config = dict(
    n_experts=128,
    moe_layers=[2, 3, 4, 5, 6, 7, 8],
    router_z_loss=0.0001,
    beta1=0.9,
    beta2=0.95,
    dataset='wikipedia_en',
)
Below are experts of layer 2 (counted from 0) of a mixture-of-experts language model. Rows are named router (the router's row for the expert), gate (a neuron's input weights, with its number), up (a neuron's input weights, with its number) and show model dimensions 0-255. Each number is 500 + 50 x the weight over its row's rms, rounded and kept within 0 to 999. Numbers have three digits each.
After each expert's rows: "gets" lists some tokens that make up at least twice as much of what it gets as of all text. This comes from a sample of Wikipedia text that the model never trained on. Tokens count by the router's weight.

# expert 63
router:540498534423475550494490438491500512459382465590538409438473480550461440527521515493512477559525431496539557554499473517482503433500427599467429528460514438430472500466579548483546542560525590579509547512520595584544403519390515442456576485487590429527434456553551553441462535411460435501532498427483582562407553492509525547524515564493438487540502477482527544467433489519385469428524480476439587596490507544446491559488526465560550552510476579519412485575533541485414480518392421605506465463563465494522432519576518518431526469523516556513474505488492535488479431496530456539492490560427549565474496553483565497470556561562535550458591559522590519499505406444527483562483413545566490479518567584487563514520552487574485472580475564580559459533479489484442554408501603
gate0:481524465493365537513522458469472523528425553534486518494470417460541498465461445493491442546491477471533560609478510421343461437416452525491508483566418428473430491524558490489433426547460498539497531466532482464494469448507563513551517459546548475386493525520488457482435467613424513453436476466487381504494564528524408455466480466492534558491528534465555519537530472506507454423533470496464573570448418505514550471364603523458560457586491548562481522567531532517566547572482496490515429500620492426554444509463562527607404500550468515418510391515543544423539478430503564474461450517443477478421484395472493501367499506544500509460504448481491523555516467459531477538532488481551474430476480463549522594498457502506538427463538411530488450619503526558554580440578564
up0:532586528526532497425418515533584536489557455489448598444504546523440511463436440611520532378533551523503421498502557472442498497493629492470556475451584526484572484517438560553475620468464499497447431396541504471455499529464625526516523600553437557576554520500454536550543439538613502580586447478580495508485467551574498513532392539503455534491533476402530491542537452544549505543519544654485543531466621569560455549473493503603467506571442533532503480480473384530560493529493510519458441568565451559591485470571479479537459511534529521534547535473503502439555570551564463513471466525594459477479566547498498465484507492476474486572487591510514559476519495386548509516467491436416457485518510469568520506499530533518551474517424493484478474516459444593539430433530449
gets: ",", ";", " |", ".", "-", " in"

# expert 59
router:528515552420458531504489434519504514456384447589523414436456483544484438524516517486493483559531438497507563561506448517483502427511439605473426524452509432421476503457569532463544533564525580582511546512529590575522397513399511440459580485496595419533434448576540557436474526418444451492543508426482578527419564485505518553538512554486442493543510482486529544466425498520407481435549469485433586597487512528448517563479520460554550553495484582515403480569543552494410486515411422608499476461565473490522418514563534514437538481537510556489483523494494546472474438504551457545493505550458547568456486544495552498465555564551525555466587571535588511480483405425520463556511414551585490482523572575483553485532550487579473466571450558579555460517468496476452563399497598
gate0:559451525401452437558498469423466398518436427527541528492449521469529556505521585534540457561505529593520455476543556523542527396524513504506479494544486508489464411371467462449603472437495517529471560506462469463450491391475541514506471466436527416657452469577481482478537515526501478532469585399481467488519521429485499463480512526547480533556621550492504483419512537483483509499598553445445450575563485565455442579550561578411552531646563522425496451564473483445538493498516467494541450538472448504492479454474508532417512487480441498447528485459480625653491474509529537465518496471498522573489469527552415474469579506496540491497545566445489549530500535466494473523554503494483573613502395578627544554530475441503500528422555569474542429515501569487493564462429500
up0:418515512466513503484488548585548506453496493508429600506472466490438520430509536520440517461479497433542484448528429416502495550509532496568451455488535441516534422421528562491453410463435542484427411490550477515508517532499476411434518553550488480475584490416461490379483470519477524590531522570601546507522523523522551620522431524558503551495496521461577480489454540442472390513533413460480531548519586520538642516508523522542476568495515468619540573498404471547542605488461546515493568467508498518448510530454525501520519548507406499479471572483544500378549564429570472483564516540468496525473630442433549571557462505473474561357522400551475540543414479482617478572491494504472440513562612514450464437406461527514483458461566576435500480480483458513516532449489484
gets: " |\n", "201", "\"", "3", " to", ")"

# expert 45
router:538490508417448535500484435505504525449386467592525414443455482561498449527527515491512490560522433498551547570523468525495506432508419602489451535443510450422470502459568535469540544561517585580499540495521595577522397513410513447456579487493595424527433451561559544439449534414443439517551507423473564554407559486515517544527513553505438489557516452496522554455437505518410474424537465491429592597493514536449504557497526479566549519497488586499406480572539549491417465508418426613505468470570462485539421515563525519434517492522514548516471497481506524485469425509525475548494497552439548583455488534495567484477554554570527547446596553525587502495467403427523467562510407544559476470527560572462556500528558494584489478564458556575562465526474495482438572395502596
gate0:557601568570666497515509485434443426522570472494580532487470501496497590510481465500449490510523476550555488625531483506581479447451531472416555582440550544459534498536466485440520583476451533480577512566499514572510533499442426567452566382524578438571542473403548508532572478412597516647487555465501540488448523444506567508491536520559554473558564532457475468441516593421456510484495522612513532506532482515479533441529453550463557524475525461520469452572429431464487542560563559565386488502543507517443466581451504525438533450538498512438537570496533467547462475495479480473488509472453574535474480480571438404557383457551555523419474549493523415577533472511436572493539485603551500498476533496511565490589475431492538542523614448517494461490465540519473484496548465
up0:525481548480487511579509481570587446473556509573409459538493443531472503463520489550518561451588465542455451442394562486485456488449441496388518394566566437497550491480426456567531495432505468534455626495491483447552461427540551533490498520469453490516514523538531540479514508540484493497597440513511490362504480574422389432461494511502513507443448534480480463536500590630476540499398451584406443513441518516494555537521375501545555535573598505432519507531455546512542392447583461561469414551526522515500588550481470565461567551536497507436518417470480549531504502605512482390492490427562504508529550496583546565547430515488524490518518555503471595481497518519422457454491465460522460578485392509537541554584528537488429478529474405490435411514501511515473482570476487
gets: " was", " (", " in", " |", " on", "201"

# expert 48
router:575497451476520548496509409434540449525449481561553475510453473507477462564553538525480504574578442497481432458479536481533481442445457551446533589460591450440464468477587536479571502579572564575577512571480589544511435558422490508408544510485587427610432447521561534455547524400515419507486531476552568516463545539439497543579521531534503484463519498426538556487492562550526570417515487467425565532462494547465513597565597507504557527539497538514415458513455484503548511545508495560441488465540437542555415562513578539413557429499531556530482589504503500538446450569526460511438449537504542562466444533606561465457562552548458559462564570538594526419495442449493483494509427557564443465564484572524515599451546466574476511522557553569529496513396501501425554446553551
gate0:564493468500547535558542548547530455543401439535428525554489527465514456594595574496565571461540498501482441514555529417532443534462517542436538462521509565480477551526434559510510495612522521548554499578464468520396475528553473468440482510523533554518487510489471538479518502503518426521480513496527514446529507476480561522418520573531494496444408505509534572456589507647524514520498435485464515451528540549504464580621477584565515532478446441536496522582449468592551599474534508501394481422461431543510467549545550574370523399491500513524423606549453507471433516628535473465411572490426522521479469550520372431437558585582529498642460518511555616492485501461507515505457536554504507429459497502532516515461605496547410546486495459487464548499503461534456530460559497
up0:511505537571619499462541482433479517471551464460596466518482454541492494461514442514484563525479427583525487425537495491527532501409473458559458523444499384513479440490459453436546495439452505520417549496581522461557488464531557504568564576481555469491456441618550436524482441476474486459463420572457537484501565491464501498546518518600481573545495444368527429492380564422542390517535530560511504536479508516483531553413490418465500503490583536505521459381508525467584469480454542551501510498508569551522584515564513530535496591565511554431579422478542553493562449494437502543578406437640471471493527516529543516540589465552343518400574488472432535440477502448552508564548449489528495551560454487494477497528450468497556436513475602477485454516516457446502573543538447
gets: " the", " |", " of", " and", " in", "=="

# expert 14
router:550543516443426528479458447502503525489449493641547446480475459525475454539608530505514493520530408424502491547477488560512492387443498562524432530433557486440465507485535554487577468622582609558544533515531595585532402584449495510435570534444572441548480486552588517441543598459427450521545513499508501572420568501446483479528481551499485502548501449439546594566505498524449481462539495510468553574482523492438513540488567486504532430485481549489397461537513532463497503530477431578493518449590494507504486539504499485470516517555486507505500505442536560463488422487496422508500467516501535513491496541491643466533506582519512535453562492548581537435475389406509466554478396575502455488502503647565616543563513470651444451535540531534586515579460557474518537508533558
gate0:545490499510514412357451512588537602482497530492537510575446495505574494554432543485590540528484552515555562532458486511449416389577445489530522492515423516478508583487539461434488417444439517521421529449470538483493484580436490490466465519450604424469461516395599511449549527496543527574506493481540492592446436502418493498430536543530519463512538494584559564519516493467523484474442524460527482524569498470461561382447532468538506456474501491435483513579485441477421460554455522484572451527519492536476523401552419544530533516508533415492437550445460459474588425495449513460620508389519518524486398465451613501532481519450539486367483507444538412478540495477533479489561470527491536562443558500547572484625466457584552453496595487508586553510458544440522569524553470
up0:547468480551496492370501530517528526510552550551531517494497456491498514541539594472529475481517531437544586528450501442430554399553479481534521577422469522533523558550521393453475416547590533527432541472450486515478450528454574534509526562417517459464444607458632606465542547520481528547483530557480455493516429477531484490455603495486521518570553443508528538519492431588500533512474492482556476425556539476389569468482520518531468462422527477477498452594527471339442448540468464442570411526510575540506555560554408475596462562534520453435440539444510491549563378492370498433513538403555555464488482458495539555516445476448463490490473519471474452463610496500546523503575447535502505501469494581516500519596437546467457557494613466498557465499481517526509591512595496
gets: " of", " in", " (", " by", " a", " from"

# expert 108
router:535491550421459545499485440512487520465390469588537414423460477546483449526519512485502486559535430497512538567504470528490500428507430608478416543448514430426465498457579539457553536559515587578504543495528589579532398505402524452454583480495597429537434436557552546445467534411450449492545500411489573559417557479518520552524508555484452487532518472487519541460437498527402481429539467478434587596485519533453523555472523473561556538496482577519415480564536550495407477523397421601519467471560464474525417522569519523431531484535512551515503509489479542470470437502528473543501493554427544575467484548489556496464547558566529550469594567533592501480488405440537464565489412553579477477516564576457559500533550488579480466577463552571557459528474499482453558400499585
gate0:491563605469532409518476461481484452502564560497583496571469495630511426556499481473461409512488440521525438506547515476527566501470528527514459505440512413495538534416535461544480537524458529516440515516527435594556498543382437385413598482503480452495522556423456484494395472452566485413540482499525474526362553499503544530607469502438439567523508525558488516524485595530481460461508460571560578452484422497452436476496474533582474427545528517481483519517446548416503475462479518516568535423513540465481490546567469556520557584530542582448470384469428552470551481518552467514455483491523500526509555550505407438474517514510510501406539441452575466558588497463501459539522384431556565508495573493517434472401538473487451364514508560488440507557503497448371507430525544
up0:475439463436571466449547461566629504540571512493543494611540448514486507523574411547535508514516531556577576487473583484547506579404452502511459537527402565490538415449444491532486462488410451539588572450539607530527542563465513445432529509430512462502462466451462528501482493540470579491583519497388488509436477511475430512571541426529577604505641422577514562519517519548466452479462458495534467505436444469536526494525502533576494428622508507439504479504442505421451475478501439507647497513594475481493479558567536437536446496483462497445510446503503477453511511408434529386436588558418521482445548465422528450554426495517479486520519491465523490543500520480490594521546473491653584531543474500504532473491498465493561525523538421478470525523537465403497440565508472
gets: " ", " |", ";", ",", " were", ".\n"

# expert 51
router:540478534418464535502478436498476512466386468592538406444457480546490447522525527492506480559528429503532552552506476523497496438514427604480424531466515429425468524459576536471547553562513585579488551505526594574533397524391516431460581482495599422532436447559548540446474535416443453492542511436485573556422561489525524543540515551485451500539512468482525539454440489515410484433545456481427591599488521537442498557488524475568555536494471587519406478572533556495416470510412427611513503464565460503521422518560522506443523467515512557503470513496487541471471432503533470545498496564433546574468490540489561478473553556563528545455598563529593506496478406420520464562505412552562489472522558572469558501527554488584478483575456565576550452531470507485451562393512598
gate0:555530463440465474564538439482478474503439459623471435505486502540489505542591594515450494580526485509428481524436502532452529414547488582432486557458595471375464565417527565473536488495570576591543512540528526506450442525440464534423539556483539431538528480505509501469466563449500423471494464555553552567506543540453531470570479568488477484561568476449580503476461613565511569483524485471469525460466601515431543557516549475498585504524451575478351552566552542463494396541473535574501458535559461494501433535534540582439500449471483528490563549533535507473456429539562428518501415464486586536421512467578596462389479529497463531506608457521535494490486428448515444551481390470468481555537537542462498527458510534591446535511478570569592469556479578438484465494495582
up0:535439540509483453436566520395359442579562503488534531429476401462453522430512508495512593465522494565386398499594570521425444494515440518465522566448448541435448511462505523495496471436503471466488489513483516562479537510442485508521520480456474595490529547490536537553608416502455487472391504471602526508530468535509459427566487485463478451511565483498544479515493543504434591542544532466476493415428500564454562534441606549476488498532494438479496509477497474682490474546435508508439577487483514480394509517522548574459570527430477561530488448478557454488421516507440493549462455453574550430529553492568506545476450441567537489517512340460510414557494511474567533482467496543542504557593462512439435484559521587537573482489479541549545498512526526493681501489475523
gets: " ", " |", " |\n", "–", " to", "200"

# expert 105
router:532492521406461547508499445495502528471389458593546415420460507566491453526523537451510493551526433483517555543516459523488514432511429605466389526460519470430475501460572525466555533565503583577521541485526578585517396523392502438469583493495605424524428405566555531435470524412429443483538525457515580559417565494502525534551506553471445505542525460487498551462429506539400498428536471493429585595494520547450528542503537457561545536495490586526413482572555543488412483501433431609503480485576465492526413517559535538439520477527508547504505533502499548487481445500544487545479493557426541564463469531513558487475559558564534540479587557558588493482476408431512473561509412540576502481511552574477553487532561481584486522567444545575553456521470506495448565415506596
gate0:554596448506503457464501492507507448489584370496550496529572605453532507449551437548580580513493478494459476537465525491531493443521513539412504538599538601347489460449555408433508404554490483387498605524623520461472522511482488544499570506490494514584516537512525537487534405485453466536598574466539417575472533493468530482404501505476490434443496536600431516486554495429517516415447544550471557454502462473555516511494489535489487635510500453479422511514475543516575548549540496561522494526560457492487484472550530463422513509575432572555492528467494561524463509495496552548552511564589510479515516624475514507499520540492413544518480512394451481442478438474501423520519504422502448590551509482593482578494600373540469493555529458503592508495457576488504495581559526
up0:467502459525485563448514413541456498460474528517498530495545425560603508518521499478498478423466513570471464524413513540441455470474483498540524551490506499598379594566535566460423407508507532513526432497526467536547434505403535436513549427495465437385471476486478501440542541483569528532512562441460456461434426459489515484505415478408568524446520376571524478474465458535559563513417451407513509525462541446558481457430468505367471456516397492493483529498518430482418476489518448457456547512461525508472483433486413534506584472494535510533449444479472505467480520421536428380346475575468506481481578484496528426486510483505579548499521628504589505559441511517453452476430504448544548402468558517428518497406551518498423449442439510564465585502545479421508429475484582
gets: ",", "4", " the", " in", " of", "\n"

# expert 2
router:544487550418478544493482436519495520446388468589527410444468484556484453544528519500513488559522433493538546553501479534488500421503434602481433532462514432424455527460566534465550547569519583581509541501530589582527399521403509440453582492470608427527440456552546548445472507416444448500538514421485562565404556486525526543532500550493455503559516470492512531481429485518398486427547463480433583595492536535451509556483536468553551548501482583513408474573532547494420478517402433598504469449571460494523419517559526516438525478525502546490494507493483545478478441509524469543485502556428539580464482556467562497477559559565545552474591561529586507465484407425520462562501413543568485455525573578473561491541549482582471464562457571580557470527473508477442557392517589
gate0:571551407500548488535473482498518490542442557485496486562487480460518612495555443533523520520527479425397503518535443501478555551572505512545544472597602516467488397453552503522572396439550491515566503424528503573546524464438430566529407437492521468498427528456512544532462432467590450503573445553540559556555485508483553435397476476469450503528598418435445573488497572559557518457518551529501476482552417497559468588487585450483465525611487509606468427460459493562483455525522508522488434504485502514507509465435463518498452505495559498428602475493594517505530552521445507471478483493441584459537583538591519581465534528554422559448572591476513555462550487524493477470431470543565538460543450490542500534496464547529470546443519669528591405531413500511618520537517446
up0:498563507493541499487463522539376517558412431494480498543545469505468443464522445502494465455514536427562541569452516548396550460544625533542492491509475500528446580456487511505457521503516486502514431410573532394498491507398497548481522500492514566471490530543547527488609517456424493441490540528439523619488524485513443555443482457463376554491477431542545578487617452420534524582549473620509516531450667470464452514476431566602472450563490450522518432485559485586467481486556582538508505642453470527504489514552453547522424455538481502482553393426427520453508547436498599554572592548466528435490592579488439492489472491524521557480490485549515540454486476492508510503521523587537561490434487532454463551547577505497603418526510558468524485480506524440544528591524520
gets: " the", "\n", ".", ",", ")\n", " ("

# expert 25
router:539538490478494495456425464502519564463402477607551403444432452539521459575507522494495479545502489497516542535458472557468480389497453558512394546514521519447433473447541530505537477495517557604555535519581624571505410551422516451473545556449548442524419443514578530456532580458493440559551525466464631563412511538548514530494461552473480490558472454495507583529465491493440490409526563396469549590514458486406520504499476401549588499450423562507345498530532494473458471528463473575541441517544395459546454564570512518489503534563517483477465465495536514479462435521475470455488503574442541592399519476529579372512516532493497537470558566542513506400518407488506485533503429520527511500516520577540590522581511441620503505535502533556515490549485503464469562482527572
gate0:509487522497559485568529509358502572539610446541542481548504455564399542495475446496534455404513484544472503519483545468532470463432472493390553436441513495458545506515532494515503442551549542424539475511520571502495527523498497546487484529613526513508444609465473503488533493413572598463450479474594432573497502532557450499534504521489492474466549566426510435543524581449451479546444474583484575510496569507471543496420512502534530546485516522456515594510528511566472573459458494526369518489591474462516534518421543553504474477457541485539472508448606409508535511420549487546681546412452578542521370553510502458411521495519430540410530483521467404520537511598455468497490475566481551500606486457488524451495508569424506575558446588582454514520501420508521498411444452
up0:481488490512552545504433527455555568459529581562532498543507391487490465544497530457421501518588506475596530413477551624475494518381528458586548498506484546536414434559584512488498535500532502553531593452519434522504386525513538450447494442521581405480433474541580519552555580547553353536474518521471501474536557535490554459467493484390511544514457422459514515486482535463505413416448560442474429494485398506476456513491525533485465497562488489573540488415514458489424447606519517526489521622494440494543455505472563543460542565490495564496505438550483571504455571582482457445375518453434504542374543515484549459590457526430506484480468566501472589420434521469454594444475486513514480542564501526431390521532503439536470406506504477489539493459528546418506477495553504
gets: " of", " to", " as", " or", " and", " by"

# expert 92
router:546530512448466518489491396508492450517406441553542416374477531548528441502487520452490438574542443453481546502469471523478410409456440601504416553463501487441423483471530515466591474525555606572490524544549574565525407489394516532426591520486577408503481461525533521415554512442482433476522462506499619538421512453413514523527488551529446505518525433483460612495413537472486523408564495486470612605515556465460485546506529463501583522518577540548407509486456552468433440479443460575513534447534463528487473516505479479429518543560533533491498535452532507495527445487502506580515521530449549514500439487513589441461489600558502553482558528528594536511532427509573471589493395557524494485550533544496534504478531448584497421555530527542613392464474455480447512479534593
gate0:437522423501593548517514405561509507529552538430461541511478559512532541538470540581514532515515530533483509464471558443475478423528445479532545591504522512454435478551532475471404486465482494613461502452488506427487525460524546533546603516526465430506453568509515471451537405463615517542550425451525491464519466457485640586492564506634540396395595540413492537517553436428500501415478461475495514542474546509546495552551541457517452432503550497526513415498494498479543505521549569514531412494512337497460514542480529526535435444433507562480514581435498495437514463536450503545409553527526478582557516422544520389520450509395480547563474585520491482515494502428511463533616544556489448500521478475583510572437472472564604473495594429456499435442498511561519472581475547
up0:431499399452424568479535502461475442396510529532445552456505568428483469460589504460462622470439418503471401539496497518463376496447465585503484473474565449460455449481530500534405533518506468518490500490561493520444469539567436465552503472557511518486405491401353459393494552499587463503606454425468525629483469532538460576403510563508501342513525507420474528555552495500473482515387538465533458524520560489535459506545422431492499499493491505467527471562459473513521471609565537527518457511532410524486503524447593535465495576447525559572505545453518474511453491512482623578464457465434442492539436539441454506412477542477427480457511504467467449528554486459486600488487506425457506471454508475509569446615456594432441554454495475522508489510435522521509535521479500
gets: ".", " that", "y", ":", "ay", "le"

# expert 96
router:534480538419464545498488437509491518467399471589531407438453480550491435524531527488496491561526425499519554568505465534508497434521427602490410540453531451421476514464568546471547552563520584577507544493526596588514395520400521436463584482494595424536430460566555550435464523413440450485536500442467573544409554473498509552539512556500437501524518452494519545480433492534401464430534454490437588597484523536457500554484538474564554537494476581505409481570536547500413488505406435611510477469567463485530420520569529519435528472516511549501489500487486537487462429513527471538495497550433541580469478545495563489466559559565537547458596562527584486495475403436526466564497412543562491467517567573481554491532553490576475479561460566584555465527474506478438547384502590
gate0:498508536452515488490484463441538513486462491589531455463476491487466466500569574380450466597548440421508478487499485473498459513530492551424445515445457505399493477462583477456563539635597564568533555418555587549533389436439576430481518467525611434532470471524532474403571551449511468525529415477514556499425525603568540515513542478487432543517496491463541566419469557446545521469539520541433556500473450553486491567553481514555561523572509572486386471492468464480529457484442493564513528494597437474468442507446492481435523422541579561447456491502536495519538443505493498531511566502484568497483540509510553515419478511527433599460588603516546535484468401478505449567521410554505470550583481619453518515491582501596428524573468481565588448516456454432523440473535561
up0:565569455538559522488526457540427478552531552493520481430548504542441502550439479496488566496556621480435511537410520577516499415451571479533445542642492473508434656470497495432450540589471528532326513410545558464496487469417499546448434432470531424487567459458465502537505386573512516449505458453530520525595546577547494427431481496535427528544488515471522527587501543560544534478493440607526475516581399537521520478437476421620525536596517499500515476489486454502449518537495561462530416441421460425465575496377543595527458549509579527516476490491556507548520515520507484441528507517467508556539496434495554428483528499499491539520523489558529520501487501480517447459544499541480482538539431498506607628596493451520539529466430502487559507508499458446603530551500498
gets: " in", " to", " ", ")", "202", "4"

# expert 28
router:548493537413478536501495430517489519458386468588539408436452474553491451531529514491504491558531441502539544558501468525484493438512423604489427532454515444421455511461567548477551556563517587574517546500526593578529394515392524450451583490476603425528441443553549545445467536410445445491549511420488579548410557494502521546513510553485451494542531469487515546468434504526385492427532453482437591594477520535448497557484517463557556543508487589514410484569536550501412477510415429602519489477571462494520420505549519510436523465519508559512483502480499537474475431510546476547490496558427543569470474548480557495476547553567532551472596555517587515487477406433519456568486407540568497443521557581457557493530545488578479479570473558576554467526471513483443558401514602
gate0:510564499467535507476465563465450544545455505528475453605519509591482552445452399580527584465528521518561533490545571619443528491426547537498510440465508511481660491506480406461468589508440487443522562496615605488508569531450556479489500517500485535478526464454505486425598586436425556466544485526517536556517514580501588511434416518506447513586490543478542517587431472481492476593557434563505535515591490552505510471518591433529552472479371474444490555462467540539556508552422507557607426416538467511564537532507486489555503480507482492457465504626559422550488504528476496533558457455461517470520543460604539523509520571493528531554495429521493426518515517559532496524462500414492474549417564490514564448548456461550603459436471553460585608555528506469573481505537452
up0:360455550448514421516520506436483527464575453447495415445571545503477541530481512535402525505473506484479530467548555538523526547444562517524567455473506530459561492473456478490519422610480487455577538575514541534501477586467537461430532542530408494445503448520516486433453532522484483508613550465524501439436492451428520522497508452629429525437425487478544469499521542413460376522524456534491504433512433544469476583550591423549517561473435498352462578399463585485501478427439390479530496421468554538512564525436545543475523558541497481556436496555495560546551565444570538486572403483413543513592493623558509479489541463538615539530479476482594483511581490419575476546503481498485426519469511479469520442478530515458517544410475549503484551521457453448487424477473529
gets: " ", " |", " the", "6", " /", "4"

# expert 35
router:547483522420466539507490418488497521461394484591544402430477485561486454533529515478509488561516429500507558551515442520483497442513428609477421524452525447418462498458566536473551544559515592580503556496526596579532399514395504444463586489488606421536433453565550542441450524416443451499541511425493567548411555475522523549534509557491445503515522479489511548462437491516393484424529452475433590598485516536437505553487517477559552515504484583534410484574536546495420483519425424606499462461572465496514421526567523501432549477528510533510492489480498538496481435503528471545479480553431547561459472538520556493471550559555534549460596562552590530484480405443514466564513408544571472446529560578472550491525556492579490470573478574582554457533472506491451553412513596
gate0:480453531487522561447455528584529482488540458532467437447466478486478501500499498438399428561459398520454609508497512521478482438473536512550462567594562498509429544426509553466530473477509459481385520535404449524510494440560386505512499527557462413497501406512440472503556584495484538601512402431551498510500467575470537397460555489543499456637478390582492528518468562480554552403510532530498536529443553514423453531551406432503435525453476537437401496461501490475563534540494501412503430552466525583505436517443489488461514504423440503493531552516603433521503381512428487563458540459495513635504434449466598487576383464478474507473555472485533432589532481535528510557533462514471399482446419516517458454504477507500472548520503398569456529483487478552486429460473506
up0:492430460463526535437475547483557465479440570442534462518522445448386480386462475502475597585500537504528569471460531485494466459578543566558429513526402488486476465422490533467513474514485482446479584492488456550529442430492495354513520520517415484503537385441428491531537464535577515506608469429506557503498467588478566521462521431441565574482489532547505522453471535514458505575596488473496492478536480585465505536428648532548552472573584486512487436441564571509574529520602534485517458545496500569551549498511504504451511605531453513459560471540596503506452553550605575522446534439441543477441526468464505521536513507449443486530494451545576551559430487427461562514534518480421452561487612492524521478485506484536449634386461495621540427465538572493527524492492506
gets: " ", "1", " in", "2", "200", " by"

# expert 26
router:534491540419457540509489433506492506464382465587543413442463479551476443532530529488512494555524434498530543559500466524509509429504431607487424537469531437423467510467572538471554548561507586576516552508534589570530391527395512442453583481503608422535436440564553550430470528409433451490538514433479572548416553486508521568534509553489458505537513465488509547468427496513406474435535453483438587592479521535452504558477521469564556523511490579508409481564543543492403475511417436608507480467572465482528416516554536515436538473514517550515485500494494537471482439510529484531497484556447550571464489544492557492468544556563536552470592568531594525481473405428522472567501412546586469470523569574466560496525548485579470477576451568579556468526467505488452561401493598
gate0:512474495442506505553511379498480405514450459631536452467458526551559470525565529465500488577571446473468492526514492488488549494517472587456401500460483522422503464420616529568561482577628564559539579490539575564501394483486527436485593469515611414528490555490555480460506525458538479458517493525510478440453497460572513560542474521476492559513530456478564602520396523498561531456485479480446576557523460551437536621527563531518568517534554514613411468601462516537472555502442482563487529461559454467525382510542468511486490517514544538464531524510508530495470374500514449504495539521588498508465507459495555503417553555524450598479600457545548557521487404459510470588556396561526483473531557606505514560479561495626518558510525527532556502468488502481493528543501590
up0:479488504464592536454452569510495483571454553486476507512503369472467544520457482550534469590511504472532610446459464450470466504457407484482587596468489503558452506467476536451492370539440518528460538613493513522499504552460525518553545477552471510488498507461487474476541383439482392596513394448524555426545450438392500419489518417525467506455484627513568508464537570421480463506547486601493443486471556514513505480494523604437525558421600463394483417411649497491521561483491493482490623483497496488533534412504471486469544424514461563386473587504500546454454544439511523545494462599583448491517516487575502447516457560553513493596535449480507510495465509534471475511479500479560493473479544420455445496454487551476513549571415536499510509491504534429521549379453494
gets: ",", ".\n\n", " (", "8", "4", ".\n"

# expert 106
router:538479524418465539499488434499481514471385470582537403436462479543466445533528528488505489562522430495529546565500485530495507426503433607486419528458519447428465505455574554455565541558513583569506540498529587583533397506404503441469581478507607426529432438541554538448466516412440451492532497433487576547408567485514517550538522560488449507544514469478529549453436496530400494424547467485430589591493518530435501561487507454566558540497471581499409481571543541497416471508419421600502472465569465480522429536565522514433531475529508546501488501500502542481460443507539463550492488556436546570462483536487559496472544559566537553460592560531595509481487407425523461565497418539578484467522556576454561488524551501581474450571459566575552463517470484479444564401505598
gate0:487545541487495576547545547461468481473434497482404456452400498555488606455468544514536552406482495553496556519586606393445478490417486551510493464537445566458553433529529509434515486416479516535534627423429442505499527475587506459521575462555467486523492413515497504522457441525489549460471455580485508479483500432452536419385536495519483529506555510522479499541439506482514490539542358538496552506470466492499449578533570436471560437457534548616518532578542494510494484603496479471654444577519476452465447585472577444557491524480434582470468441522508485448462490499365473581475483564519561466419526554487427527454520556560463466470469446531414561541531493514551503520447480537490434546534423401470553469573484520549506526505553449514515432502485492483491552629498606
up0:501525502535384516505513546490535555544456583452460478394366548464499495441523447428428646542505422426620470502547573476460529501510551399450493532501485578476540577488494496513580538526475509479553503538473528489559516437563512575524516478603470533598385496583492600466472510493479522530548588524476497566436518654501493544536492398479574499524490545476469422399482435473471461533500499486489493498455515498478503500533514424504495526409565541580528553424579493427426515519569473567569501486455566458451485515606500412549511545523495507388509526537437510525531559488407555583551508397535575451474447559436557497530367519445598518498506469475478468518463456498520564553523538484446522497404549561512501424476464474519487494519558439495476514518474519527520499546515471
gets: " ", " |", "-", ".\n\n", "16", " —"

# expert 72
router:542539531410433532520538461502463457482424474604514426424455516517506411492532533460525488544569475501518601536523514549495491443464497564450424581483545446405472474430537514528598519502529583564510474503528592527528385557485522445476554559518524404566442463481548544466471546422366421515511450460514549568370523421505485469556507523525458567554580476439548523520480529494512491477565494489471597611534502519487530520544546490509600492550502609541435544541455530485494427532488482589465511479550442505481424530491569554450583438545499522514465501500448450517557422519519509523487465563533617521450501549550573544442492504538437545443626573504575495518529405470504474613514418530505494484567509563506590488539586449600499466550480550501513409552496478489502482524536590
gate0:518533534512361579480540470487489506439543456522501547494477530544543582525442411462544530459463564549483569507386549544506517479546510498404560503506536433555496449506502453472417616440480542506419439513489478453499500474505507547544514520574510468602449448495523536512434503455417475489503529516535516476445539540480505528451571457527577519568476579517506467494588527432538452348589481460661449570464438474480437443511506462470514456577459535499471504521477454450486499492494571540561522518627499428517519449424505441574549463430587566447505430550460537584499403497470431528547405494484458617567467564493579528469500406412485473592446529500502467380474486496533523516476490498510539522507511422504578559515439427506475475563489446406425516549517496568461505590505524
up0:406465504499441527476516525542546523523484495556526528553508537527533544511455423507599417454472482504460583547369480540519463460519534499372511426517455424571450490520432518465437613528485513567411465478519501476565492509513526468549499551517460462540511526530509496499426530455390427570479491469538515588528466461406518548569499509451550522574437526639500496524549469500516427404669454574599494634514503468501491433564471517427507495504451494519523497579528449473454480521561531528577623496585479472512536456525510410584588484463520514423484464517480503511441394420520524406434475503529503595567533489555565519542505482425439524546511594502507414458561494473524537520459483518568481490536543507524567487603396471488510453547500484448462587523551451500478478484490564
gets: "st", "th", "d", "nd", " R", "er"